config.toml
n_layer = 8
d_model = 128
n_experts = 48
experts_per_token = 2
d_expert = 224
d_shared_expert = 0
activation = "quick_gelu"
moe_layers = [1, 3, 5, 7]
router_score = "softmax"
normalize_top_k = false
routed_scale = 1.0
balance_loss = 0.0011
balance_bias = true
router_z_loss = 0.001
router_noise = 0.05
init_std_router = 0.0289
lr_router = 0.000487
n_head = 8
n_kv_head = 2
head_dim = 32
vocab_size = 2048
norm = "rmsnorm"
norm_place = "pre"
norm_eps = 1e-05
positions = "rope"
rope_base = 10000.0
rope_fraction = 1.0
qk_norm = true
attn_scale = 0.281
tie_embeddings = false
parallel_block = false
extras = ["capped logits"]
init = "uniform"
init_std_qkv = 0.0272
init_std_o = 0.0
init_std_up = 0.0272
init_std_down = 0.0
optimizer = "soap_variant"
lr = 0.00475
lr_mult_o = 0.764
beta1 = 0.95
beta2 = 0.95
lr_head = 0.011
grad_clip = 1.0
warmup_steps = 50
schedule = "wsd"
decay_fraction = 0.918
decay_shape = "linear"
final_lr_fraction = 0.0
batch_tokens = 65536
seq_len = 1024
doc_mask = false
train_tokens = 516400000
steps = 7880
dataset = "wikipedia_en"
Below are experts of layer 5 (counted from 0) of a mixture-of-experts language model. Rows are named router (the router's row for the expert), up (a neuron's input weights, with its number) and show model dimensions 64-127. Each number is 128 + 24 x the weight over its row's rms, rounded and kept within 0 to 255.
Before each expert's rows: "comes after" lists some tokens at least twice as common just before its tokens as in all text. This comes from a sample of Wikipedia text that the model never trained on. Tokens count by the router's weight.

# expert 3
comes after: " de", " re", "re", " De", "com", " dis"
router [158  95 111 112 125  87  88 127 122 121 153 127  82 153 126 135 141 135 132 117 155 117  99  83 148 136 135 130 114  93 102 128 114 142 128 127  97 120  91  79 161 150 155 137 147 173 161 143 133 130 140 187 143 159 107 121 145  73 107 156  98 112 154 124]
up9 [106 135 156 129  91 165 134 140 130  89  97 135 127 101 147 120 141 161 116 111 150 134 139 170 153 132 113  92 117 129 169 158 119 112 163 110 102 144 102 100 114 167  96 104 134 147 124 129  98 125 110 128 158 129 133 143 155  78 111 114  90 162 120 108]
up10 [165 112 187 109 137 149 131 124 127 138  97 119 107  99 112 149 101  64 135 136 111 125 178 150 162 125 173  90 131 137 110 108 144  99 118  94 147 113 109 124 111 113 166 154 137 172 147 143 142 150 111 168  95 120 128 115 115 144 100 137 128 144 116 126]
up11 [139  98 107 103  98 137 116 110 169 136 148 136 138 125 118  87 172 114 135 146  97 160 143  75 129 121 126 110 143 161 107 117  92 132 149 158 100 110 104 162  93 144 120 113 104 105 111  73 130 100  83 102 118 130 149 151 126 181  66 129 158  88 149 161]
up12 [120  88 116 142 154  80 130 151 154 167  95 136 104 171 140 116 134 159 113 157 150 102 110 114 133  89 140 148  98  85 137 155 107 160 105 145  97 100 121 142  99 171 141 159 140 137 103 145 113  98 118 148 122 107 100 145 133 118 118  98 134 133 167 124]
up13 [ 97 121 176 113 127 123 142  99 135 105  99 104 127 131  93 110 129 107 122  82 140 131 159 158  80 129 102 105 151 118 141 114 129 150 129  96  86 177 125 119 121 199 140  88 156 156 149  53 115 143 119 145 105 122 128 136 143 153 118 163 165 105 155 140]
up14 [128 111 116 172 123 133  90 141 140 132 124 106 131 159 117 126 138 130 122 118 133 173  89 132 146 106 139 124 156 115 119 159 126 179 137 166 130 187 154 102 113  92 119 150 133 127  88 116 116  83 131 105 148 115 108 137 139 162 182  84 121 119 112 131]
up15 [178  92 139 137 117 128 129 146 128 161 116 112 114 154 118 139 109 138  89 166 143 107  96 121 117 122 145 121 139  90 140 126 128 120 120  66 147 126 102 115  82 108 144  74 155 141 120 128 151 123 135 149  94 119  95 152  93 101 145 105 124 106 147 101]
up16 [137 132 105 165  99 121 142 125 135 136 157  89 140 125  72  95 151 144  98 123 156  93 107 110 159 109 151 110 160 118 148 148 145 147 123 146 126 116 120 123 151 145 137 151 152 114 132 135 168 116  99 120 172  47  99 136 148 120 154 106 106 121 140 135]
up17 [118  94  88  88 142 123 116 126 183 105 116  97 164 149 108 128 154 124 160  91 119 134 126 140 126 123 114 118 109 114 139 145 102 150 115 149  88 120 131 162 118 182 112 123  80 125 104 105 114 114 147 147 173 161  99 151 154 139 121 162 142 164 125 116]
up18 [191 107 164  83 117 136 138 140 117 125 173  95 151  79 146 115 188 155 151 122 168 173 124 134 168 106 136 115 147 100 124 161 127 133 114 149 105 118 151 163 111 128 190 146 127 145 168 113 153 127 128 150 116 134 145 131 155 165 138 120 187 109 136 108]
up19 [166 143 100 111 116 118 105 138 119 143 123 187 120 126 103 117 151 149 148 159 107 124 141 139 135 103 157 102 137  92 173 112  88 156 137 148 168 126 171  93 159 118 122 134 137 175 132 138  88 146 104  98 113 169 119 123 124 133  96 128 165 123 113 112]
up20 [163 142 134 132 120 171 138 149 166 147 121 113  76 146 171 111 132  87 104 129  93 134 135 104 137 141 100 168 155 134 110 134 125 149 131 147 136  87 138 140 138 157 137 136 149 169 117 114 131 109 114 126 111 108 105  86 168 157 121 100 109 121 141 106]
up21 [115 114 121 130 152  94 123 124 160 132 109 117 131 103  99 172 129 160 104 122 107 135 146 166 141 124 129  82 100 144 124 155 158 129  84 115 121 176 129 100 161 127 125 103  76 146 113 137 116 132 108 130 109 117 155 148 108 143 132 125 164 187  99 120]
up22 [195 143 100 110 105 100  93 113 130 142  83 158  88 113 113 137 157 114 123 124 123 130 118 124 129 144 132 155  62  93 155 129 143 120 130 141 150 116 131 124 142 138 158 122 163 179 151 102 121 124 139 119 125 124  96 130  74 190 116 170 117 130 124 117]
up23 [147 137 118 106  92 178 143 107 119 148 108 113 138 126 109 148 125  92 166  77  89  99  93 153 100 157 133  83 134 104 119 144 177 101  92 119 154 138 102  94 103 104 148 131 103 153 111 101 132 119 104  95 124 136 157 114 128 102 112 123 103 117 136 108]
up24 [189 126 127 126 164 117 142 121 133 105 122  72 153 122 145 146 151 157 150 132 168 136 112  84 123 142 103  94 147 121  89 140 154 124 119 136 158 140 106 144 102 139 135 147 157 149 135  85 110 114 133 139  81 124 109 121 124 156 149 141 124 127 135 104]
up25 [137 118 136 132 100 122 113 139 133  99 140 105 118 129 107 112 128  97 175 162 104 130  99 108 141 147 165 152 107 134 129  80 140 134 170 101 123 128 144 123 181 130 121 109 107 138 128 174 153 162  91 151 155 131 135 126 147 151 142  79 109 131 144 103]
up26 [134 113 169  98 120 121 135 141 132 115 147 160 161 162 162  94  97 127 174 146 116  89 143 140 144 157 123 102 121 107 151 127 179 149 159 112 124 156 108 139 141  95 134 112 154 148 171 156 126 127 127  70 109 161 113 114 121 157 120 163 136 134 120  82]
up27 [152 141 145 141 111 114 133 147  85 152 117 130 134  95 168 115 137  96 144  99 118 132 177 107 165 140 105  94  94 139  85 125 154 130  84 122 123 140  97 148 155 127 154 141 178 110 190 116 123 138  70 134 146 142 148 116 130 134  96 142 154 112 101 146]
up28 [158  83 116 111 139 127 123 135 125 115 126  94 142 134  95 112 104 132 112 158 162 137 111 112 128 141 132 113 130  90 122  92 123 150 114 135 149 131  85  82 116 166 179 139 125 127 140 131 107 100 164 120 125 122 147 147  94 140 156 124 105 151 118  97]
up29 [133  89  81 118 125  99 126 113 135  98 120 157  71 142 159  86 122 111 142 144 133 154 156 136 121 122 131 112 109 146 109 105 188 127  86 112 134 117 132 141 141 130 122 124 121 130 159 112 136 128 106 101 128 102 101 115 115 152 117 204 119 163 119 147]
up30 [129 111 135 143 136 108 114 142 193 152 122 117 124  97 132 134 101 138 112 167 135 129 113  65 140 116 123 114 140 142 111 192 119  96  97 110 141 123 129 138 116 111 116  71 132 104 127  98 112 108 121 107 173 125 142 121 142 127 155 151 133 104 115 120]
up31 [119  96 135 116 112 147 131 115 127 131  92 135 148 143 108 141 140 149 130 159 147  80 147 134 103 176 139 112 144 121 150 144 178 133 125 138 120 144 129 148  96 158 120 156 155  74 139 138 129 108  96 138  82 114 134 137 125 132 149 109 118  74 137 129]
up32 [120 118 174 112 143 122 143 152 123 139 137 129 134 145 148 142 108 103 161 109 109 103 139  97 148 135 146  99 135 103 131 146 134  95 165 132 139 164 105 159  67 198 140 186 158 152 129 142 140 132 117  55  87 118  92 132 102  96 130 147 159 139 120 132]
up33 [159  97 121 118  62 121  82 150 113 122 129 156 104  99 111 140  66 117 120 171  89 145 154 150 120 151 132 126 128 135 150 131  95 131 152 142 149 103  95 109 159 132 161 121 130 180 103 124  92 138 134  87 128 117  95 138 130 109  90 135 136 171 102 128]
up34 [169 105 122 102  74 122  99 162 160 168  97 101 120 165 104 118 155 135 147 128 103 131 137 129 138 121 134 150 168 121 130 114 148 198 159 139 117 147 121  67 170 123 118 125 122 107 137 122 108 121 124 158 137 106  94 109 149 121 140  78 151 106 161 131]
up35 [157 155 158 146  96 112  98 156 115 128 182  91 110 117 117 130 132 108 148  70 172 105 136  72 135 138 133 142 141 121 100 112 134 156 143 159 111 102 146 128 128 135 131 119 116 147 151 121 135 101 119 159 128 135 125 153 120 130 163  97 139 103 155 144]
up36 [124 134 166 121 185 125 114 159 129 142 109 129 147 123 174 114 165 158  98 122 123 126 139 111 131 129  52  98 143 133 153  98 136 119 127 131 104 106  92 158 129 137 115 174 173 123 138 132 147 131 112 138 136 126 126  99 133 154 136 162 119 142 156  84]
up37 [141 162 107  74 155 118 126 142 117 135  92 118 142 117 135 103 148 187 110 113 133 121 104 128 143 170 118 134 171  84 129 126 114 103 175 154  88 134 167 122 157  80 130 156 124  96 153 181 118 121 141 106 150 134 114 201 113 143 133 111 127 104 121 117]
up38 [132 131 130  76  93 115 142 120 135 102 101 132 139 117 106 129 117 140 163 116 159  98  99 133  98 129 120 135 112 161 127  97 121 122 136 128  95 152  72 135 146 144 140  83 106 146 158 117 138 132 143 133 157  73 149 145 126 143 122 181 142 130 109 100]
up39 [125 147 133 120 106 175  91 127  91 122 116 111 148  97 109 138  81 154 113  90 118 108 159 109 138 114 137 152 135  85 132 119 131 137 135 122 159 119 166  95 121 143 140  85 154 119 137 102 139 144 120 157 163 134 131 111  82 127  99 130  93  82 136 148]
up40 [179 114 122 113 127 135  97  99 139 103 168  89 124 139 160 106 181 143 117 143 145 185 116 130 144 158 163 128 152 157 115 110 114 134 128 121 133 152 116 125 103 121 102 119 130 179 104 164 138  78 113 148 114 148 157 152 124  90 126 125 125  82 140 144]
up41 [122 137 142 139 125 136  89 106 139 123 111 136 106  95 169 154 174 139 157 119 127 140 107 179 120 118 107 109 124 141 114 136 143  93 137 115 139 159 138  78 128 109 138 105 122  90 118 123 131 149  91 101 194 148 151 119 116 124 146 157 200 101  84 121]
up42 [118 107 115 116 132 153 127  87 154 105 130 149 129  84 144 147  99 124 102  92 119 183 111 119 152 150 122 128 122 169 127 141  83 102 106 148 106 131 112 144 150 149 128 124 136  97 107 138 115 114 108 122 147 109 153 128 113 176 117 105 113 168 121 128]

# expert 34
comes after: " ", " C", " c", " ex", " P", " f"
router [119 120 135 129  94 125 111 147  81 154 126  93  65 145 123 125  93 131 155 124 113 106 115 125 134 149 111  98 120 115 129 122 154 138  85 152 101 153  85 129 128 137 162 157 145 115 129 130 111  93  78 171 127 150 160 139 126 124 160 143 100 148 143 124]
up24 [105 138 109  80 114 140 157 154  91 126 100 107 100 165 146 129 133 106 107 146 134 115  99 106 102 136 116  79 137  62 146 122 178 107 114 121 132 104 144  97 141 133 152 115 138 127 168 125 142 119 103 126 119 112  88 154 130  95 137 142 124  93 112 128]
up25 [147 120  99 102  63 136 127 113 120 118 158 106  99 165 152 103 156 130 129 163  62 112 119 112 127 146  98 151 139 116 128 116 128 129 105 138 152 129 140 150 100 117 143 119 179 103 149 127 109  64 118 139 132 145 129  98  82 127 147 136 143 106 128 145]
up26 [128 120 163 126 111 153 148 168 175 159 102 138 165 129  98 123 135 109 134  73 145 154 107 156 147 116 100 106 117 107  97 146  96 137  98 175 130 108 108  96 135 115 102 101 134 148 141 100 134 122 134 160 166 119 148 112 127 122 165  86 114 101 163 150]
up27 [134 144 145 101 132 131 124 143 142 101 165 162 139 101  87 119 128 134 134 116 152 151  97 165 121 138 115 144 118 153 114 110 133  99 146 142 145 103 139 142 129 101 131 139 162  95 127 141 127  84 116 113 128 122 164 127  96 137 118 173  96 137 131 135]
up28 [116 141 127  92 159 135  79 124 127 126 117 110 121 165 145 157  89 135 158  89 117 140 117 161 120 115  74 108 166 116 117  95 130 101 109 105  78 108 120 147 115 113 133 152 114 134 134 131  70  68 111 114 102 141 122 110 103 125 150 157 148 123 137 150]
up29 [149 117 129 121 111 179 112 119 118 136 165 146 105 122 117 151 127 120 138 100 186  83 116 143 134 103 175 137 170  84 110 113 108 136 178 127 132 121 113 150  98  95 109 110 111 154 147 172 142 120 151 139 127  92 143 133 142 115 123 131 136 119  98 113]
up30 [141 121 159  99  97 154 137 148 136 107 164 100 126 169  91 123 120 133 133 131 140 109 104 104 121 137  95 142  97 139  87 166  55 124 121 109 125 138 165  84 151 132  89 138 149 104 101 114 134 121 163 158 138  95 128 115 102 148 109 119  83 125 107 160]
up31 [152 128 136 107 134 144  88 136 103 101 114 133 158 152 148 143 114  75 182 165 168 116 141 144 160 134 148  89 142 100 151 124 121 141 164 136 111 141 180 144  92 120 159 105 122 125 128 117 194 128 119 126 149 106 136 141  69 129 158 151  96 131 112 165]
up32 [110 118 106 131  94 109 149 138 124 161 128 112 109 148 172 160 123  75  88 119 164 129 154 121 152 136 166  93 127 120 111 148 114 145 119 126 114 130 145 144 108 140 130  99 115 161  92 104 163 174 123 127 108 135  99  87 114 121 121  76 126 158 181 123]
up33 [161  95 152 100 153 163 135  92 120  89 144 120  71 159 144  98 123 114 160 152 146 146 146 126  95 101 164 138  98 146 131 172 142 179 107 107 114 119 113 120  89 150 152 163 118 122 137 127 145 134 127 150 166 136 119 114 137 110  94 131 114 130 115 110]
up34 [124 165 184 157  90 102 118 140  99 159  93  94  89  86 148 127 138 125 107 156 102 123 115 134 142 107 120 124 154 109 172 167 114 142 135 114 145 154 127 127  93 128 134 135 108 117  98  85 145 134 143 133 132 141 163 102 119  76 137  95 120  77 116 105]
up35 [159 111 122 110 128 105 140 118 118 132 185 105 114 124 110 144 148 134 154 145 142 114 141  93 126 140 116 140 150 123 135 110 146  99 121 123 158 140 116 145 166 113 148 177 152 131 129 117  99 123  97 112 143 175 170  82 135 148  48 130 108 140 165 111]
up36 [160  86 153 114 115 103 163 107 112 124 132 177 109 114 114 132 126 146 143 132 107 133  83 140 100 122 116 149 158 173 104 165 131 161 136 116  97  85 122 154 169  96 181 121 157 111  88 120 129  97 103 125 116 112 167 151 120 108 103  79 149 127 116 105]
up37 [125 161 115 149 180 101 113 112  93 105 143 120 190 118 127 111 174 138 138 119 135 100 137 108  93 106  92 151 119 132  89 152 143 118 135 145 138 145 133 171 126 109 113 135  91 141 116 112 162 164 155 160  84 149 123 136 138 141 113 144 130 155 130  99]
up38 [ 92  89 166  98  98 155 132 140 199 130 105 146  71  88 137  88  94 155 134 115 130 111 144 156 110 140 168 127 134 153  90 125 124 132 151 119 127 146 128 147 101 134  90 142 138 119 140 103 169 128 145 140 103 129 130 138 110 117 158 153 100 127 150 100]
up39 [161 172 111 105 137 163 101 158 127 153  97  97 116 139 112 126 150 126 150 107 113 156 156 111 139 125 125 129  88 145  89 149 120 121 161 151 121 150 108  74 144 132 110 167 149 144 150 124 141 132 105 161 152 123 100 129 101  89 173 142 118 124 112  83]
up40 [112 136 128 128 131 107  96  95 138 119 148  94 144  93 118 144 131 167 122 155 157 143 121 132 138 111 125 108  88 126 139 111 151  94 135 122 130 169 119 111  86 130 133 124 147 126  84 171 136 117 114 108 143  87  80 171 167  95 120  91 128 121 152 131]
up41 [149 123 148 136 126 100 174 123 120 125 204  94 117 173 135 153  94 107 129 146 101 108 100 143 122 173 109 116 144 126 139 120  84 125 150 114 143 158 104 101  99 115 127 145 130 128 148 102 157 145 124 130 130 106 128 163 131  84 144  99 110 123 124 134]
up42 [142 135 107  80  99 141 113 136  96 132 144 140 147 133 122 115 137 145 105 133 134 134 109 162 153 134 107 136 105 115 156 150 190 112 100 137 101  82 122 123 135 100 112 168 163  94 143 144 111 107 121 131 165 137 142  97 151 124 105 140 112  82 119  76]
up43 [133 163 125 160  87 155 107 153 181 156 123  99  97 123 182 119 115  94 145 136 104 128 104 143 126  77 128 139  99 163 112 125 129 110 129 153 160 129 106 135  66 126 160 121 109 184 100 127 196 119 123 134 177 113 116 113  97 102 162 118 100 127 159 153]
up44 [ 64 114 122 123 101 158 119 149 118 130 143  97 128 137 170 113 106 101 133 139 140 131 100  82 160 142  94 117 113 140 130 150 145 113 132 106 131 139 122 147 146 109 153 130 109 153 173 118 126 116 117 161 161  93 136 138 127 157  77 109 124 146 135  83]
up45 [136 106 123 143  67 135 162 126 159 155 144 147 136 106 162 119 137  89 170  65 134  92 130 142 166  96  95 125 137 126 110 145 148 121 111 145 124 153 125 124 143 163 148 142 102 186 108 113 128 156 102  97 125 140 125 143 146 140 115 119 107 139 145 115]
up46 [132 109 146 135 130 125 110 108 124 142  99 109 131 130 172 156 100 159 116 106 111 101 120 140 118  96 110 119 150 111 115 103  98 120 122 156  84 168 138 165 147 124 127 116 115 145 129 119  99 111 109 146 148  88 129 114  85 105 164  92 155 132 125 161]
up47 [149 126 142 144 100 131 158 134 133 127 132 111 129 125 154 151 152 139 151 149 167 122 145 149 131 110 145 138 145 179 101 147 127 168 124 132 105 106 169 137 112 123 136 156 133  83  97 135 106 148 129 177 154 125 149 104 143 102 120 163  75 122 161  80]
up48 [155 130 138 113 103 118 118 143 148 100 143 155 108 137 102 187  94 136 158 130 128 125 103 106 138 122 121 124  97 150 106  79 121 117 151 111 110 169 116 134  80 107 120 145 134 111 148 121 133 163 130 121 144 149 129 131 117 143 108 140  88 116 133 108]
up49 [ 95 131 112 128  87 107  94 129 110 120 176 124 139  96 131 130 101 147 157 114 142 115 140 157 120 149 186 109 107  92 135 120 127 138 119  96 153 156 154 118 142 115 147 162 147  97 102 146 124 114  97 148 161 122 131 147 155 142 159 126 158 105 103  86]
up50 [127 110 159  90 103 156 137 144 141 154 169 129 143 144 146 152  99 125 152 108 130 139 102 153 132 128 128  98 102 116 176 129 134 178  92 133 163 137 115 125 139 137 130 134 112 117 134 112  97 138 126 101 108 127 155  71 126 157 143 120 180 167 154  91]
up51 [127 130 164 103 106 162 106 127 138 131 124 121 110 126 124 155 104 149 119 136 154 122 156 148 101 117 144  86 134 145 131 141 157 100 119 141 121 107 113 133  90 124 165 117 133 149 136 161 146  69 154 150 113 143 125 115  87 125 138 131 159 118 145 105]
up52 [110  99 140 135 133 111 121 114 163 170 117 126  90 118 139 126 102 119 159  81 154 145 131 150 113 141 125 125 148 142  81 174 105 129 130 134 133 150 106 138 180 121 160 139 102 149 144 131 145  92 168 102  93 102 114  93 127 110 102 155 108 104 158 135]
up53 [100 133 137 120 133 138 114 141  87 136 106 128  77 144 114  90 118 125 150 156 108 120 148 106 128 142 130  99 160 135 163 164 129 116 113 149 146 128 123 109  95 118 116 155 123 130  91 128 146 120 123 118 175 122 166 100 157 137 120 127 109 179 105 103]
up54 [119 165  98 126 145 110 142  95 138  93 115 107 192 113 138 141 100 117 150 109 121 130 160 162 123 143 142 127 121 120 152 173 152 134 140 130 126 151 153 120 162  87 154  95 120  90 147 134 124 101  99 155 133 110 133  77 118 152 130 148 140 129 144 100]
up55 [117 139 157 132 141 155 133 169 139 114 151 128  88 116 166 118 150 110  96 107  96 115 115 146 109 122 107 107 117 122 118  95 114 130 125 104 121 142 134  88 135  92 116 113  97 163 141  99 176 119 144 146 113 156 130  95 129 140 134  92 122 103 170 138]
up56 [139 147 147 156 127 164 130 145 141 161 122 130  91 152 137 110 132 126 147 137 154 110  92 106 177 155 140 182 162 139 110 149 160 117 118 116 159 171 108 126 106  91 104  98 146 133 116 142 150 132 120 103 146 145 144 128 115 131 119 135 121 126 136 124]
up57 [152  80 160 160  99 125  94 111 151 139 191 105 130 134 151  93  92 122 119 113 110 104  74 120  96 141 141 146  99 149 165 132 124 132 124 102 138 112 129 111 131 136 125 114 171 132 105 137  95 121  93 119 109 124 120 106  97 124 124 139  96 135 140 138]

# expert 39
comes after: " |", " 0", ";", " 1", " 2", " 3"
router [118  99 153  76 117 145 110 162  90 141 118 118 122 129 159 106 120 162  99 106 115 135 130  99 125 138 173  80 122 106 126 156 172 137 121 127 127 118 119  98 132 120 127 160 184 128  71 116 117 115 110 160 154 134 187 144 167 133 111 132 121 105 116 105]
up9 [147  90 116 110 109 129 107 166  94 155 147 116 141 128 148 157 117 132 107  94 117 165 124 124 127 119 136  98 115 122 151 131 184 114 114 139 150 110  92 131 112 175 137  95 139 143 139 147 138 144  73 122 118 137 132 117 144 133 143 140 164 160 131 115]
up10 [143 168 131 134 122 158 112 174 117 130  96 171  99 129 146 166  86 147 115 166 142 151 145 112 138 107 140 113  98 107 106 154 176 156 110 134 107 137 164 108 135 156 214 119 117 188 133 117 105 158 103 146  81 131 139 106 138 122 152 143 104 138 108 134]
up11 [152 149 120 127 175 142  98  83 136 183 122  90 155 144 132 161  77 131  87 115 109  65 108 107  69 144 138 151 142 103 150 150 149 134 144 133 130  87 137 154 112 136 119 147 110 121  96 126 138 124 135 131  85 147 124 187 140 123 131 152 140 129 114 136]
up12 [124 164 184 146  81 137 109 159 125 173 127 157 116 142 140  99 137 185 123 123 148 179 153 166 107 152 161 129 118  92 138 103 161 117 161 143 128 138 131 157 160 122 155 141 149 138  93 120 125 110 114  94 129 129 123  97 163 143  87 118 141 124 132 136]
up13 [125 159 123 136 122 121 157 161 132 162 127  98 100 155 134 131 131 112 125 142 176 107  89 105 133 128 136 148 108 142  94 147 153 162 182 107 137 116 128 144 134 137 121 113 138 123 160 119 101  99 125 171 123 154 192 147 123  97  94 116 164 143 139  95]
up14 [199 140  85  97 112  92 106 144 125 134  98 134 203 151 138 146 105 130 127  87 111 113 142 105 107 136 116 142 175 140 102 153 107 119  96 164 115 109 103 117 140 129 124 126 117 120 118 138 140 106 119 123 137 123 130 102  96 122 126 155 131 122 103 140]
up15 [170  74 145  90 110  97 124 152 102 122 155 160 151 138 118 126 133 121 133 113 133 178  95 141  80  89 119 134 168  92  97 141 118 121  78 126 134 152 150  88 125 162  99 137 127 141  77 115 165 132 146 124 109 112 159 125 140 112 140 138 155 162 171  99]
up16 [ 59 142 112 103 143 110  87 128  94 191  86 103 144 158 133 111 123 146 172 120 106 106 117  96  87 115 167 143 125 158 119 115 136 148  92 129 128 131 103 137  92 141 133 107 154 151 108  95 117 102 144 116 108 164 131 119 146 120 111 128 124 126 153 161]
up17 [110 113 145 154  98 159 115 112 133 159 107 117 131 145 104 174 124 105 101 117 149 131  76 125 152 106 106 159 140 154  95 120  89 128 105 129 100 107 133 124 131 123 122 173 181 127 104 169  94 164 141 158 129 119 153 116  89 135 149 143 158 125 116 141]
up18 [125 113 150 149 156 122 138 170 172 118 144 173 127 119  99 169 154 103 133 121 128 114 104 122 153 126 104 106  60 150 123 127 131 134 135 148  95  97  88 123 145 132 110 137 127 140 119  98 151 117 140 145 107 128 102 138 135 150 113 142 114 125 138 142]
up19 [127 132 115 121 152 118 118 113 131  91  88 151 134 132 123 130 149 159 150 137  76 133  83 185  76 163  89 120 106 104  92 128  98 119 171 116 147 163 102 109 118 128 120 111  77 108 170 120 159  88 144 147 140 131 164 148 159 132  94 162 105 104 109  89]
up20 [ 95 124 136 131 132 101 114 117 163 166 131  79 110 155 135 126 163  98 122 125 115 150  87  98 102 156 174 107 129 148 170 120 119 141 163 123  87 137 168 136 150  79 129 127 158 123 123  93 131 155 124 135 146 141 129 158 148  99  87 111 149 120  93  85]
up21 [148 143 129 151 148 133 131 124 119 125 109 160 176 152  95 140 113 136  97  91 110 138 160 137 135 123 112 126  87 105 133 116 129 129 116 124 133 145 130 108 103 120 139 165 179 117  83 140 127 163 119 111 125 174 182 156 130 119  84  85 133  86 131 124]
up22 [119  91 137 118 164 114  99 122 110 117 187  63 105 109 108 129 130 138 155 115 134 160 117 106  99 153 150 110 132 112 116 144 129 153 145 157 159 107 138 111 158 134 138 198 163 119 134 120 112 132 122 149 100 127 123 115  87 109 182 124 104 116 103 154]
up23 [136 100 200 123 163  99 118 101 130  87 155 157 149 121 134 100 162 137 119  76 138 106 115  89 124 115 125 128  98 126 122 127 113 105 110 132 131 122 137 147 125  71 112 147 105 144 131  95 102 129 114 115 168 128 122 127 150 112 101 130 138 128 133 118]
up24 [ 92 152 161 194 144 126 114 125  98 164  86 116 104 133 108 140 127 148 115  84 132 171 102 105 155 180 112 151 138 109 146 119 166 165 146 180 141 134 138  73 144 114  97 144 132 141 138 145 111  88 105 119 163 132 130 145 151 131 139 135 123 137 115 153]
up25 [107 123 144 115 138 112  72  89 156  94 145 138 120 152 135 138 114 129 132 159 137 120  93 131 162 168 168  78 132 130 119 162 132 124 125 106 113 115 131 126 124 131 118 133 168 117 141 124 120 151 126 196 158 125 119 120 149 125 104 157 136  97 158 108]
up26 [144 125 142 110 171  85 113 134 115 123 175 131 137 137 155 102 196 125 155 127 114 154 126 103  95 142 172 108 110 111 129 135 117 128  66 133 159 101 135 135 131 115 112 123 169 131 111 117 148 119 145 161 153 106 127 116 129 140  90 143 130 131 158 152]
up27 [ 92 126 103 140  90 132 118 126 146 131 126 121 135 118 158 146 111 107 165 121 123 125 150 158 159 154 131 114 149 130 116 105 109 129 134  99 160 117 106 146 142 130 109 148 140 135 176 142 103 115 139 110 149 207  91 129 117 129  99 112 120 118 131 136]
up28 [135 154 177 113 112 131 148  95 113 110 115 104 142 122 127 139 131 147 101 107 115 127  82 168 110  94 120 118 118 125 111 167 135 120  77 133 122 153 110 139 134 113 143  92 141 132 115 116 144 140 138 136 125 114 150 126 119 156 132 201 134  92  89 149]
up29 [153 121 116 148 119 111 158  90 112 126  96 129 125 105 119  89  99 137 109 108 102 109 117 124 127 115 117 140  95 132  59 129 131 155 124 158  61 111 179 131 124 115 193 136 132 143  94  93 127 131 130 111 127 128 146 131 127 108 135 146 158  98 115 141]
up30 [139 128 123 140 118 106 184 110 124 105 108 128 113 131 107 104 150 119 110 120 160 127 143 117 163 162 142 131  94 121 145 109 134 104  96 149 126 102 155 159 125 121 160 142  70 172 154 162 114 150 108 169 125 116 112 122 108 118 191 122 101  93 136 114]
up31 [103 117 156 140 104  99 123 113 137  98  84 132  96 126 157 140 136 139 121 157  69 182 148 116 137  91  87 128 105 113 138  97 143 149 123 112  96 100 129 145  92  78 132 129 161 113 122 163 183  54 126 155 114 106 108 107 140  97 139  88 120 137  55 123]
up32 [141 182 113 122  82  80 121 183 129 123 156  94 122 126 159 106 113  95 113 120 112 128 135  89 169 148 160 115 103 117  90  95 172 110 109 131 135 120 131 113 125 103 133  99 172 143 135 129 114 109 130 130 130 133  91 114 123 109 129 107  85 155 138 121]
up33 [146 157 144 124 137  78 141 114 161 149 153 154 122 152 133 111 111 151 150 132 100 166 123 116 115 129 115 112 126 117 134 126 173  93 164 117 123 115 152 147 139 144 155 113 117 155 129  85 133 121 121 152 133 109 147 105 102 149 119 102 145 126 135 149]
up34 [159 105 111  99 198 119 132  92 126 138  67 123 119 151 122 101 143 120 148 132 146 125 130 111 138 202  99 110 131  94 125  98 158 137 124  87 154 130 106 133 154 141 132 134 168 146 103 144  91 138 138 119 120 101  92 134 115 145  81 140 117  86 124 162]
up35 [ 88 128 140 123 136 132 168 137 144 110 105 126  87 111 131 139 147 133 156 116 117 129 113 108 151 176 163 156  84 118 115 117  90 137 173 148 127 119 137 147 157 165 153 145 167 133 131 112 140 151 145 125 159 112 115 157 109 159 160 109 130 137 105 117]
up36 [138 162 154  95 153 146 124 105  92 174 141 164 133 133  96 139 135 109  95 100 134 153  92 185 123 105  95 135 154 137 111 127 181 128 106 183 143 157 127 110 121 103 120 130 120 121 129 142 174  77  96 159 123 124 117 123 118 134 116 132 107 120 124 167]
up37 [123 110 179 120 162 123 104 123  90 132 108 166 142 164 105 138 111 152 130  95 120 107 175 141 118 113 107 167 110 110 123 110 161 119 143 133 121 117  94 132 115 117 150  98 130 122 141 120 117 155 119  88  88 125 134 107 145 116  75 181 145 122 171 126]
up38 [115 122 171 150 166 148 156 162 176 133 144 135 122 132 134 159 110 148 126 132 124 113 141 145  84 114 132 118 136  94 124 107  84 194 145 119 114  85 129 114  99 148 143 143 116 156 114 168 115 119 167 130 123 103 150 131 116 152 140  92  82 137 110 116]
up39 [127 145 122 129 141 105 135 122 108 126 127 154 110 129 143 125 137  74 133  88 154 162 128 102 109 137 120 134 114 157 120  74  78  86 111 124 160  93 148 123 131  81 162 142 151 157 122  97 147 137 145 162 131 143 157 140 151 135 124 103 127 155 122 138]
up40 [119 165 155 105 147 120 132 156 105 154 172 101 109 131 152  72 122 138 139 140 118 144  91 126 126 128 117 145 141  84 127 157 122 128 124 140 127 154 152 113  97 108 125 154 174 126 165 152 125 111 118 139 123 160 140 131 139 106 143 169 162 131 174 104]
up41 [ 89  91 108 126 151 128 132 139  92  94 131 121 158 126 172  94 155 150 164 130 129 120 121 163 145 168 124 135 157 153 137 145 144 102 151 125 146 143 119 156 139 207 149 135  86 159 144 142 119 110  90 141 168 174 101 131 121 156 143 122  99 148 130  73]
up42 [164 116 136  96 106 139  94 102  91 129 101 115 139 144  91  94 118 129 123 131 115 115 149  99 150  99 144 148 124 122 138 151 162 113 138 122 113 101 112 166 170 109 132 127 166  87  81  92  90 123 146 183 115 109 112 143 100 109 119 139 118  96 147  97]